From a checkpoint of a small mixture-of-experts model trained on Wikipedia.
Training: a variant of Adam for the experts, 535M tokens, 8159 steps.
Below are experts of layer 3 (counted from 0) of a mixture-of-experts language model. Rows are named router (the router's row for the expert), gate (a neuron's input weights, with its number), up (a neuron's input weights, with its number) and show model dimensions 64-127. Each number is 500 + 50 x the weight over its row's rms, rounded and kept within 0 to 999. Numbers have three digits each.
Before each expert's rows: a language model's description of what the expert responds to. This comes from a sample of Wikipedia text that the model never trained on.

# expert 5
What it handles: Common nouns and verbs in biography and sports text, after the or his, such as first, team, record, lead, round.
router:475568470432440486420415436537488575541480425448563515478489413529560468541524528486458501428485476509420516485505440543471565479431563550517491635523470458504518487487454492463551488543514537
gate0:521513414496563511478482550479467433527576505467485547430486592403454549424644526524485471506529505339540553520522529459551524519527467462501491442380469517504429486525509535501498510525459474
up0:490482503533529581451540479508532491510460601640525436464460416496503512529497537476404575552509461524471482538533535524514533533470510584486606508528401579528504415506528401501528503449598449
gate1:458492472499570606523523475514502484524560456474419591465498415533483498527443519535495516533544575465465505489475450468462543470513492511590536538534455566488494401503519500478586504583483484
up1:478484448458451496475542535456519414528453552500401501433432512473548478491571551520399492565522463554524484398602479498490520496499493519543461494616489513595584456502487546497567463454462480
gate2:414478506457496411542438470555540505441508435543481433488481475562518493481506393472557481528376495458528474573412465469451566589420558413488453477498508501562560510501505545491419476492485439
up2:498523583503535459485428470586417429479562451597471402456454480502490499509552498435480568492486516480483553490511561496404562532445528433575473507492435511554433520646489587489374486441498531
gate3:536450407568525491503487536518512545498491603527521578538542513446446491411452499457558460426528454523460504466463482418554562498489585430504481581519460420381513500488460475522447483455570532
up3:543566543569484523494535479507454512466474517454530493584428463533483530548421499460493494448409492523559391451544548444409547539484533552554569481453532531551513569459559382539449515461478564
gate4:490454562526496461511445484435482558526528636550545469472642528475473453525522461611508509471411428466489452474508474534443428536486581488426481584580479494486549410559406533434549490391616566
up4:477542472467428495509448485507480556488475556527555492528503394578529433569538522509522537413504534627568507476435411475491495509430484521514601489506505570489537460467565417506501467448660553
gate5:509512462415478471501476451596483474473561468498506412487585544439556523466486473496506643430431453550468543488438588511446452536537461516488563567503545483534568424396572550467469501514509434
up5:557578538541518586472560513536522525618556515635471585535433521491516482482476450431501446508494558449413491479526499546487435508494458454509502434602473498497571435490571574532555556518529458
gate6:533516485392572497468520520463496519488490503544510436434528509424538505536478565499488577473523526552369478513439542507549503476421480444454433527499436445474533517460535531511523480482513422
up6:491426442402511512472505593487514530604389470468463490528511453494490568477453525493497548535503557528534402419519396500507510530506536517482478552452504485567548484482570506461502493495523462
gate7:489554537511425455492421492612549489510448464572553565495580580449478511505575514428514554404512531605367593518526483485543520504526547493542523499453499543470563427496463504540462432474532400
up7:427526475457529527544511514528530534437477594546553526425490557444538501548524486540499518457514525612445545470508502433536618442519501488483479464440420529507506471476402537446486533558449485
gate8:529520544409606529509532458497530427411534416517528452514515535530494549483469573427428507402530528507443388498402429461470521508422581511563578510489540539575551472555543453470535540508502445
up8:436456345552457445540578483513513440561398452359525535467508535523485550574468496505503488466451549545495462495497520493519463518560545447518508473544492543409605472471429481522467490515578560
gate9:523445470432495444513537601551603529522528426438554478490526456561475456477532453503521491464471490548403507483414499473495460540508428504496541566465554569427383422475532563518468506523555412
up9:525534478547511566431497589498433483410403483522595475528383459546412529488489545508395596406507426635571548499541539447513511482516515535464501493526545476518554450484488471505541489525424456
gate10:567427463501392438423410420486415612467508452484562425584485528476535538509522524503517409543496487487498552509510578490451404585447480500504456475525483579482447480563527579401422478444529438
up10:436551458543537502500462645485550501496460485502524567493502558469472494552576564461442542492494498545594581484502526507552608496523551491505575582451539482442531442494518490564470487569522473
gate11:557506427468547458479420367514489544511505453438487524579455581501545508497460486475497517558506447445403477533488448455454476446485527485533618506520480552460460624469472480445484563508510413
up11:500507521468559536450567617555443478521513543502514484454495545451399574532500520462562382495501523582570440490495562456469543435524526414489421456503528539536448417499547499581485489491470555
gate12:516555497480512476458583416622514417426517434554476519429492526449592482461466561488453560545390581540501439530484432480570503433517483404587581548460461465519590512452494527550510636524480552
up12:458471546507591576582521543459501456414555480602582435496490497487455537459428537590494515506559436570488533520435528446419533492500468445415447483456580424497511477460502542498521510467459464
gate13:489484418466507411475498594512543559585505477498497522512523471509492436495532510425408549496506466574488589471569501460577521556434490491475487511488582454547488503607540462529501453563427476
up13:453511535456583389523520486503494470451518542484388493486442530509478525463543549526567472417505472489479559468496498515501552511512524476590458470555514422428387460445543533483532485534496596
gate14:455535482496499535559506405544483532460472537454590537482467471476508545448505500519501546534515450405578391554515484472527429563480536533595547540474502511505481545553503513553471479530472510
up14:450539479459436504534418505530463507449540434483593507425501454497554446450482431480472528481478492548514397440398507477488462535508519607525554461428463506468430483488503546573502528524398428
gate15:424475421534500471554492543583535547551477465419540445509553453548528390525420483363476492473522526523498501538478509534541495549421526531420553529512500488476453429500511553419462488464468520
up15:494523463446439498580531509508568576515451512432491382527499470551553364522438474465488515503509482462505488514398482500569536559543526547487595554531517501465441508574541522492465495475427433
gate16:497433483505463473529369467429515562455517517528495490486500489468486454521574484544456450510489567435514445506405469549453508475526469533535591595483557470440494541453519471480592514445454542
up16:425420544448500558481496493490507486576485490474481445523514519581516577542439456491495453524499620416578442461487560480586484523399534398565307435436485560560528526486500520460500446496522513
gate17:500522504528496486487529425532514464614476432471519535456443494530522454545477474532535479483471519545449637513504518530514527507458517442591507585464527522413432501512482605509532518547507449
up17:503561498435469492516404556570458532429603558447494457449464535503472518472549560443519579403564520510553430587559465473475551475566533531550507479481419462560533558490492475481517447484469516
gate18:450572555426609455470487509508517471500402468529512479527544507623541477446516460461448449516498502504622497590476459463441518465525588448547414497455545452481502469552506612549513489541455461
up18:485559535470522487503478494490555518508467480601442602459387519538511481507425469490523510530547516405608517420491480528480474487497469494524514464447537497451448374527558521589521399585488497
gate19:500564496526455546548443417455458454430454573439472496430526552385552439545538523632434528490550533499511467549413449466528484477430455473470542508484494574530514672500473483480480474566448442
up19:554517559552481526555545440442523556397527441439445411612422489551456586557477547450492519416557555583568455484486535575440527383471498458420427496531458541465461515489467537478413471519507514
gate20:571464573401418437433459470456456549510371519455490482523544420434495485459474484506436547472468567509496542510551450539437505518394462386477452532501472439498510564528548503493556452484477527
up20:524503495524596522444441628544500504515479548440451482484466509587403514488481486547512468554499505505520509522448406440507506494555492541519511494521533457519562455457412484451433498503524503
gate21:534495465434417501418575508526577521468507427534464591640439551612485537392438431534540379533530514464440523445526487547513436462437521467533437447420521507459559422496534491617515498516489509
up21:415472426564432514535502522455451525570566523506437583391472480463452566481501510550358549440465434487571502554508507456467510558472519521524527458478557556533469487461510515488471474547515492
gate22:489509524510499573589455521430480455465485501525547531475535511608426464532562514550535539467518589454473534402571601562571575544571497410459511484467523456518529590522581593433544492426453560
up22:566543490503486436417510502522509433445537392393539507470411574521566584468505511489531446405587486569533462389472489474476533444531452380485518539477512481546594399492544523519523517500448499
gate23:559511471436475535532450540519413488435477473472404508455502497611535489558504468472494512444548471561497639508437467486467463433529533531517495584563526548477481456513413439550490522534461517
up23:456542435486574492544592542509486521559381565424572552458531485555485405555504520481618473488501549583491559467472530462474576479484516509510504523573551553482495486626451577476500521537501512
gate24:532493519506472552421546469481519407545564470547475498535489474530528624468465478524470451460519549508460567479456514422485536489544475493540494469568414625397357446502513570494499505490513458
up24:608478618452521547511513475456445462513452595581422603453504537389509482501566498588415510584495488520530536426543473462527453537479461423511497597544389406513482538473534533519478474492517494
gate25:520528517506457440560481558449557547553557477424520504495461503508552568564508571466529551432580528423453480495522573382511466504388446400549513535503530496612517480517464526503464505515535436
up25:465535454529528506521476582501431432439548546606495471385495520540474460525492554536505612507432545500435533569494544420417503527513517532423539544568449476440468451529502524423349473545574504
gate26:454519417537476558604512523446470466487464495418546441496478531500480502501566476497613483564508559426488528576492547496474500472489579537390379498541426409485485507477513551456543474509457472
up26:502472491389559485528539512478454425491553564406557423478563515498513471509573507493541465519514438515541482458427435448420556554539547455413513449470469550477493596507389499510440499517536497
gate27:527539530466602505470477557487560555466442427466445448541518415569592462512409490423506487516461506431466528511562448473508532458495498543469535502554558454529550514470440587519550513476415501
up27:479508559525329416468443380424465478504590534486496565488505598407402519534489492567520522467547558547592594487526604530452446533458466463472517523481555529476419567483576450488469501546523559
gate28:430441474458524647544505466497414507503490434488483504490463521455437463502471548572553512428499537454409476446490537437403483542459490537510490538525449624526546428551575412582480516490556418
up28:522535477524434415535582455550515521506552398468491513464518470471491486478485573558480496417430565452542598520613474553453472514441511528479549550578535441565600466493450475471449503503440482
gate29:563493465422598418559485440550529542525432504564500492457498511500517441483528485419366620462445459560495505421609437535563483436424451512478555436487473463468475562478422627466552521468474500
up29:474589527504489427539414420458467539559400558591467536479458445483522466485608437557490640543499480486508495484602511514485512502403408440408576439432537503573489551617491514436564492512524489
gate30:560465482534448523456533477492509461483504470500419518462524517511571439556534518485557443558500478391476490516539485438439466435566528507554562532620443517564553596540477492508532533568483465
up30:405500460463606604529505514530497496455559446508445479533500556422533510503534516571493500539520461400429453500464431445547528432477506486431581508518431537510472526498463394574592435550548505
gate31:474388491483492540508499472433523507476481508561524526556404482472508482472378290599509607573466481512463541492550423510535566459500493414460511510457526430424474471553504499544518418518561507
up31:508442503452558587508539527513413541481532427440545478479457459518522473502520566556460524450508464510533447534510498469435470526562543506557559527551530544399374616518492557469501411518489380
gate32:472471588498450469466375523478536607475436438445584518532485528558502541491496418439487429480494497476488421495545612454520500460465587490570426510558529508437490389589551601536506469525460480
up32:487548452506558524466439553495564634517469449516573386486479525528516525448525445441525497562490507511465511505482434465550528441501553551577477502496561477474417426558499526520559486549525464
gate33:476531427496458452513515452448465483502487394528517435416477577554459470464557428553524512448459478451457480547496498495557482491467573470571482615480511520535510474544506483474578523490476469
up33:481483555484417456560489526504476431482470493468459544545493566573500480528492514536411468517482470455520480417546517569543527510484492518484488434473580493428446498459558625528514525524454502
gate34:557546597472460527387440418439449496538440446594525487449542567465534546526471424523369454568481507555568509445599420540467496602404452558537464492499387600607437524497463617540460514475569511
up34:494488434469475507555560504514594562438480540437510540548509522517530465509490553456561499515554488526465506624461563451547500468569532458478604525469520499441633408488524529434534520571507453
gate35:479509581506458542436532437505437416530560498537481548520525460508524540520484548496523518443524566480396513515511381552504447511396470404494524510471531548574441527527497408433543532551589446
up35:395475555491494576559510389458486497497433529550502495458509434569552459476490541558492459456535545364444521547490442574560400471469510471576458467515446465530488469585558492528586404488539505
gate36:432489494525466455426548475508518508458406382513457479549547443502516524502512525525515490497518411377501434480532542491481477513407526421515540539460436498459583500485569465536497510539529506
up36:621499420465613470459484478508484433534496535571542536552501444501461455534424430494471488520462624514420523519464457523505454546523444514507522453474452464431419469510538590531506489507522567
gate37:473497417540524523551478523516524519585477498493533561517506426581547436518534504500502509480413486538517426473472400425558518503531580597499484559559560562518498547440469531453534482538580482
up37:516414541462463419481519535421531463587392466410472549399508544537508515555514501533541483548496494587554474537480549583538466550536497507486442485537518465542595416498498590430490520523542555
gate38:457519481497545538408537506493487530551441456442482489464467538505526541468556495508550409541581493432453534505543507429525448519393492423559552506497470530495482455500505474580483545560515409
up38:535486496532607583602518467532460405556527448542511473550423472457561449545448537541495536587486495450486476509485465448457510457497440486480499525502420492496405538427587529431402448537578518
gate39:563511471462562589420426457491502516501534483458578398554486518518481579493503478410392501433526499541451475447463529522494554481505545544615535477486542553558517530418487483472548494494497482
up39:438540572472385584503456497444477573511523476559563521520494474477472542534646430442510501537567458540512550495528467571527569523499469550471518435433590588528512544463439494474535546486565501
gate40:544518570504583500385464450532520530364402549516441498555484482351479515490478495434526437476546443504497487555470497492374426613547512518511511464521459512504471520527462485509440445504631489
up40:455476446505452430465452519515506502441377361484510632556525469465509526479545540467455419531526450561530578536598492474557611523491547416432519493504603413496514471421490496449480496479414464
gate41:478475459451515426490364513603547606507429516407552506500612406505505500525548497422439499540399560448561542607544370456499496508492590539463543505486449554418433496509480532456512482445492494
up41:467448549541538484449395524498569607552502479588525508497529435382590486503515457408442521488410474450462475555453409435526487488545473463572490438460434486523494606542584539527545485530493414
gate42:597508498476505546587488448408487546508549515466590529487601557497538426462497484527554579540528488631467513507522477450461510495516388463344368484516519543504452468541483562512496511547536391
up42:483534463492529453489353475467499560465526540462498502522555487389536476477516576446505639440568532476549627610406521521542403501454506517404482451450577476532497505493422530500491450436524481
gate43:461517522487564560622472479476510545567493551447579480513524479516485492478453568480536583468497520410497517538462463479509585582494523456514516433511538477405529513546465446524544461534504457
up43:585513424491474515547430463455577474553566529472441508465510494565409576543414492506588588488539493502492392479434435468462557543490509515501497470486549529418511579419604368520569527472514458
gate44:481367454448489479565501471483476457579389464434596447549464526521501507446441517503508551487475571586564464484479513525562538506436565459394454582442426556485428557451486455479457484442515481
up44:525582460482511537608444491468577577556563483540493429493537504511560460535577532407369414460472459555503566545493533550537508423520456529443463521479500519440534450499501538501529532517450506
gate45:462418478459493507539504416443553563521520635522493472520504519473420547466473615620492519484496423417543523547503528532468395443443508549471511512449542443515496508418541474529408517441565462
up45:444499589473445491480494427413512541459489618440482555455493515552555479484497469504537552469493495441536529540451476517517464427518543519525467453476620444412515445513487473545483566506532507
gate46:484415430483499485475496402479464522509420511446530468453501439546413458489458429515540527520573481583441601480454583490502513488515513501468492560467523473527465538549494544497523525473493452
up46:540507502507445485498512510549593426470511459632493464582473488513539465512666488442543513453493517419511504569554533530472438440521457440531494512543488485447542543523480402522457551565526512
gate47:550522493516510585556518402478574479523464482514526470531594487492463549540416546509404458399515544560489582483478513420420552486516481471462458603471526554498585535507488543445452481465457473
up47:585504505497619488413467498481545379471493555573550538400470504466480484566527542558442432485466551468524479526470551473461556540547493519442507496493434407496513433475548384488391505460539512
gate48:464510482421501481494512435519536611463475458447459509523477475515467504391525512623499480564550516391493458531466480508514591525497605446567485494510602505538588474525522505476531534485524483
up48:482557423472530497571514573510507510587444460475418464487547489498494538515375455488412603451520449573472630585470472469558485441454480555427468489446484489458439504461541533514448513489493508
gate49:487506484417443417541549462459598535519441521455500504521424489443444444502442453409412443495496532469436530480464464553562552560529493497475507604458499435540545490498484571541546533485538494
up49:518495461548505477472503520623474495477651444551524483558487503566543388469514532493481578497558448475559558595543447450471523455492434553489473512479483535518566484541476494445483534477494473
gate50:509537494428501544483484536585445450498433409463475649512458552500491486472436598532438475531510471523516524491485543481541565450503480425532562482516498513555514536459522483599513532509464438
up50:499534494516446516541496469415548523527604566538533375478459471530534524483537496567461522414534525568518459439516490516492545552567406397527519475588514500448517463590495466467487469559499462
gate51:449520519445431431532483476515511539483443389467502420539520381475558404488547527451424578565511469541511532524481456555484414500449528596602556558522521473487531526485488588502494525389481495
up51:444542515471481477490458481506496431527424348512449455570490486514593352566476476493584431545432468463558620504531437624523406491436514482526484489524473491527467469495534594564473541463514501
gate52:414495466533462621508487457458549583500604439476540487580502515465454485505563519497474609494552447393470503503449429517595452490583501539499478483538614497470568521501509517544529514525451481
up52:501506478556506432627479571566473486571490561508527517487480484489490530524575473409394564626430524462545427492460507444479487488549525491438497511412437575454431464485486448454542526553481527
gate53:405373533490433560441567501519552546416432537389481521501508476561497465517513515546533436567495612438536466474508462426600491546464603473570429489534466464608503482539553504499434544549425482
up53:510501425504483603498489515489565513532522501545478499532479431508434558439496468511511548490510532474511556428434437453530515556482389489445455424488476534431479472554551446585535491569609503
gate54:509465468489631503481531415487514447474417481422522479449492551492503538412584495440552471472438498474540406464483501509519539440447516440536484487583425506509549514465522492566489562511526463
up54:491542520470436494545501567565524587480507493517517458575492495517539490473442496453501520530618516487531541606404517477526500489518519472496531490485592511437534466479518535483544448552444464
gate55:601568528512460473442470469454470499501508459560422490545503477431513625539453445408530476578510524480422477464589421578525464559493525476514409470445481520593439472542468415501530471477559493
up55:489482483435464551499425381462456450525563497501452486436572545495557470432554515493551437451530494458458526448574472535428551504433489455495457480479538508462509535546539542542465512553511579
gate56:527513520419476490421483523534535514508509382427527516486582433565536483461535490389514511408552546513455437431504506511413455457467443515508437548508501528402450507511549589524557476596442458
up56:567544543506526498515550362454550486492436506501511402552510577465470426612377458520490438550549504467547407511551467494483496498518662530577430492462536501466405505577494555485504460600503527
gate57:477561465540509493601502462588539530555495521477523477480557472471461523413484565539450460425527586544431482468446483459534563548482545523510526544580467536425516434483483482538452443601528470
up57:442443532445523546456509561421523548444559518471489478537529489572463431531570497498529473573473391452552400581510586614584417492500496505463466473486480416579504541527590515450510551448539531
gate58:504500495433525533470475593533541658556664440500558468508540439498521531469500457432376475427477524538501538473498473511499485523466478547482527525583517569389515575509548508451519439505477507
up58:503532482476478471486431500493563581516518441547532480431505449488617531504508442448388438401466543606456570435483401451533524446515455519476551540505474506394514470541560512561497404485417451
gate59:470466540501459405376542496457466453602543421499504523571462479460383435579445537508547468498526571509490557521522549589511528571381449376476419491471472471459418524514580510511520562503555477
up59:512434499554447529543526430482493552543526480404424466522577445482484477489465509458477485559491453556473365544505503468541566506518565513406473610529562484480507584536401430454535441409430425
gate60:514560483438546574539444500576487539437440544459499489458448490596562475439492523516526502480385535494482514560437514521493375514436537420583519504507487461523550433546502506403494497576489493
up60:419473460495576500545441411601444524473444557573518415410449486508565539486526427548473511570531444365492506514520470516468434496520578479424502536557495506379483535569448507387482524486503508
gate61:557484521490516488460493457464537495569506512490529449551534410514536414538479470476526520470480503394570474557545410535560557451491477545526508502557483417393546523399501550489445542479486495
up61:404436501446545548468501492458520475511616551459618470562473476515540408522477469528518540476573479460425482538423569513519470509515477480518505500448514504479433530426512441506518498401514530
gate62:431514477496459563518447431483427513481640449448451453489582537588573389532473452506452512535397481404532463527477438532560462436442513416502558599420521517525490537466514539424505546523497431
up62:496504458626485485558445453457430493538458498533432514460517509579507433624511440495518474585502477577565462548539385549490481552512528553543495544538524477392461461509467466507534528557544490
gate63:504440488513597449422463532521457545527412515466557500434614518478460390515543534463596553516490483502516484472528496461489410504480487481541572581504481449495451483469496546536449498515537586
up63:554515480476503469518450472476496566546456525649493540503535434495548550420675494438502500502496514496412661511650530540512511467458420487435468570467449550526528459481495459445540458513447569
gate64:514478613494441575523536540539421385466455514518577514541433494521443441516542458474452478451519479476490499533542513504474375436473434497485497576421523496517503462483575575509497474520501503
up64:486450443507541470490570474502500570493514452718411538459552401505458527477539512532415613471489493520432513409484489489489476537449360595455517543539481414471477458436529464479554509376475527
gate65:428512547499437526414486466552578489536489511435484491512536479506449512486468547625452496590514508425564482526483479425515466555519547439507494528538452511428562516480516480474459541495556511
up65:658482509497490484488521437503537476469526462613440539464452512530525430540432556497568506414521528560514494526555486454593543505461456477495549494531459481571499548471479448608483491423438493
gate66:531492513494504496569520473600455432478525496445512449421440512433524545477509514543610512521433498370457524473462514521523447560489538467542507559547493429453532445540543546444432438466546504
up66:598507437487468484616489538592422510411542464488530466388445559391461495421460561611518473536468471462512544545447525475512476580461495460474444464559517516508531434510503476482406479478514430
gate67:555481466508427441512457565484514462491504526454499560449466529492562460482456470454449490503436519558557572515550499482412444525455422496436488503485580582501436456429498520524390487459498465
up67:508475503423539446432497521609489567506463430421553533542515498474501503573469515436584418566506520522553448508458423418497467558581462484555494514550520536490517496474375413482454521476492516
gate68:565556480434516490421497549513473538497506490520537516501498524497483568443527620507481438481535448544559566498524608527473497634479522469512496504416497505550480456471535433517407489463514430
up68:436514558527654514694501437435500426447432548515514496448494475581531440506508503612469563491493430492448445427438505491539431404544498451537465473540592488476459484478504574580494495473456541
gate69:569544433473517502432453586570452491565451502428396563529489527473463516535467577455545525536480597484537502440569543505471566500506531539539527520461548492486477542507516474419498470513483519
up69:579587482553507593625453520517495588581511470459476435532501543502548576559454562532466446486507515548482529430531467479442530499497553451521501463472514445467547426565527466526485488510478539
gate70:475544509477404603622462425544550502503445459393445530508481527512495489434408514504508588471489488552554559442445465384534535548503576446580527542514501485550495578485527546542415443473430427
up70:445506517452526489513537468537539436480524418491419446493438550612549470436515479520562543507447519441513548404518441502540504457453500520588463537574478498582491477535417586599446519464441483
gate71:483480627451477512515459477464589517511559519533548454554491460521567513546465548524540550518473473438436539444526411539514502564547483495470465503462537480522523488441463515430480530500505471
up71:521564487448533474498583570537470575455557606517543471433527517423452471442519588420360493522520506514575433501629475492487488458477478520432505540497505481512504378565435574565485496492511559
gate72:488428428460523506446562576556516519457370556518516505523494482511507505526440556468553443476470488468460550542525515457487552543514511554482555596509546521529491455379447398497461617400486492
up72:481502465493565501486529511525457438536399412579527551510482470524602523534395520484494501540467456459451466540469526562430530526471510597454560545435505580505514443457443426481458523522462520
gate73:460410497519475494516500389447477503451437447508487524492551488509513452558487486478555579536444476492618518544519487562513485504350613462451480497473587485466499551511465512551513420443556466
up73:519503485487467509542449558540542559490460439467490501458486468608399511520481440504434453537573531531509505458527484489442510467547491589549448478396506477515513508425492538553565502462525537
gate74:458570562477555536391482464448556514492563426389469437519525438510518540440556418535513495419533435477470432401479520547496533453469524424474511429479493451470546388531508573522458493551528530
up74:525514471480563526465534463485559499490412485503541428553411431446418497524528438521473444574508519585501411507491551514486512492609511440547478463456497438450555472501432531525564466535472568
gate75:521524406482494463467532518509495551608579536355523493455622500588588478467459490493523459461585530536411516369530441467507382404528520487526483577468516442385517444447423472562507510486527455
up75:513560534541495461487617595465602457445531385526538458508500474474430509479450482515447503537665565463446526441499459515511524452547368488547497494473511483472418524555556472531486482586433463
gate76:461503556503494489496495448407588552476453442413474559575495462462422476554443480540530462464583475448429528527446462535402524443472541527556491548455642446514583485533514543447499433431536531
up76:514542491505507498449535610512478509508538485445522491412523452584461561392470512529368512503415565658482480519476534499560588525544468517427482510483457516412586569357496517487530578529413455
gate77:474505439517456634525535453613468551480491535490478581454530509420572636425548545555562525403504526483471453485495473467460512535570497559508519462509476471520519576420445415539468548525522495
up77:526517547541585468491528513438475520553441474538553419417546456540483475520443424496437482517412492472548509461534421480514570520495416417509469448537468557526436404569540563470573436501493480
gate78:522539438471557499584542542518462526476527482499507546552438534560536435528521529547547461493448525507440451478515536419449554507504519503523478498492560509463387434560502583492488517630469461
up78:508465568480336503560555494452483559521528531583564461509422523427541495570526460480546407458556443597472454439601446490447594566558464445472517416457534528495484491474500435441455560483481526
gate79:421469490486508525483581477442507447420533517614550525489452440430460390525516546420461460525544481500495435446494503584572481605474517549570542529496456515503532543542555483400526440441556532
up79:570551496510475485513475450511529497461535429477496409513552560426497468457485532571482517485563450563477570561569510464497433486461502395405510534516487436459565467498478530442467534519491579
gate80:528550447437519518545430546551468527426457513526531538537449493445566473493593533401501659525477507453542472523463449490502440509505468498578553540488504609533493333525602455436518472503458498
up80:516483480494571456520474487542475525488472512514516552534395410441483548382529443438485632513606523495540525440447567515529501544484522402595563583494447440463456442529576531522528528485560520
gate81:558533507446475525410536458581512461558495429418425531500442474541503522517421536507474473535405499515525538450525459391493448553522384522587529600538574453466565558470511475551484518573432486
up81:564486528473506516539425523539431559536560528557499469567478563453542489430589560489480498402559464464502495533448432554577519414482511594447523460440418482539454514504546462542516509520477549
gate82:541504424559512516474512510475534602485382536561492452535506475613490499475491407535552430541493514483532455528490458414465459579588493464596502508512525499446487441482532548543520482426494442
up82:404531446467468497486462423421532483586437485472490426551476510526525560368459469555507523568445506428458478500429550468486536550469448532423411568537526518447536508532508559400536559545544490
gate83:462477499503475458455470466560470578474435498517620463528494429534470511448589454493488469477481523474472492546445528505448507596428547514474529509533493592445475459498478555468467473477583393
up83:463485567470508554570525461415604495491531463528464517551532493606523522593476587548514559479508466370485443469476504573550497370597496439559592515488484516527541520499457458644512524477510529
gate84:541474426490451454454503517471459518522515429440478487503514508536522496498575549426398539484503463586495528472509497483472455460478497475475477487471439498457402493541518513475450519552492417
up84:514518419548491476424537514542549498455523523533478564440439510570495485503529479456601414518585565417497476519515530520535449483555476537506558530529541531504584434536459471525485529457512520
gate85:527431499526502523456554522425502481442486491448506535499509519543427456489522504511488537482434509374549533479478555356515500504478516519548509484501614542510493540432587489471435440466522367
up85:537481569530387531516476510411540446422560518367510468405540544583534522514546467535524446462527453477492484493430559459520598493596537502566503459553556584588496496470504526414458450420482457
gate86:471437473463410503414492456565430663473453482472564463515498481502481481451441478470448484495467453490482482516453486412425534533474480527500428517566532561455517548546514499432531453495511507
up86:483471463497576500515471585434549455465597541497481463516471593484518540541627542544517462505562481466495552526509434483527558494541541502568564535392513469491582506451491465519486528435471471
gate87:423429510479423554520484563513504643473559497468552403523500466494504486556558531424488561504488560423563440539535410486522492499555488572549488572436525472537516465453503426444536482505527516
up87:485444449470498542463587599558465468636542497540467430435505441480457505531508479463457442478503472422503384549440488536480513499542440509505504458535427463510503455519559399495549601498547411
gate88:427553494504539502457421522568442520526469497563576530417444566567465519524463497557522506466471561574522566476504389572500384535438551462601503475348537467582503396471492451480455487466605545
up88:430522407515517500515434493469436556479548508419510452451483479535541463532482522472577453478468486507566496491464484567518429497516530418552408510497556513539420497526489447469448495450538605
gate89:422532493468404487457575462459542386461548513515567490501559476481470529494460507601504561525558452565529484526545480615540469420470441452500481527494583464455541602415462507489548502551526428
up89:397488499512437499490518392375533402531495487520515459541533399451445524572504532527533567401547420513494362567456430519527479430454526524472495529364539557474486464420556524538511483515452465
gate90:461550461433602529472561551552416479557461407579525535515512509531497495494484509538509585438544491517448462523477508510503458470363534400559535541457408496531547416480494517453468547493488530
up90:595536519515456535524471440554498508506501484485489583449500526534547468461371578457530521533505490508514509474483472490529489490530435524492515505454545579467556511525482475563474520376402505
gate91:479499496498474499488544516491461446513345468501535564475505541620468511561500410569551383508497526543479516415581468479492593535461547458567574508459501455575449458538553578470495491463506482
up91:495488450503564495446417457490446401500484502438430463542518481486489551518534475586489435513491508521561534424476461505484549568505541433565495448493420512515424524471467477478489502505519507
gate92:519425401507465523589536494460501474404523512520476480497526490476451409594502505581450550485483512528551549567500460494500448501500397566487540514570496450496528505453565392558533565483455519
up92:436442480587460510565523527509527469514436516523498557479493471493441457589482464438516514503473514482576488551487529509579511503549560504424536481559525517468403466483481542563449518482511514
gate93:479507473441586498470451532562485543499597493402461538529536509480486390462464593444557522451454515496435602447466464461511522502471552516563496602486537455469487493544526542465473493487489439
up93:433459393532429445511496460452491419516485495428531473602493513455509486401431431562483553395499448458517486552386545486514448551468580435547495528558588470499469561580519549521468449493473458
gate94:517490560440574459587487391543564541495477622490529575451533463551491561489540585437501547523403549425525529492509453536533470622499474571518558442574539493493489533426463376579571456541505438
up94:495591413465524557483557486464573496549501501436511533440558506443441406527437516508522575479565535548487457437576533425546510489515536499473506515466449524486456551629556498479480469525452517
gate95:451428550557425552481466506512542538487550463538469501467522520481474555548529453518540486500625385401536512575494543523440496472549556531548466511534456390441508483626557512497545528539496541
up95:532512473549507572524544499471505565476489511471470533544510492546520553528482485500507486397493565551522368452597556552616614450508552540521430487480591536526544482561403469484585474553393514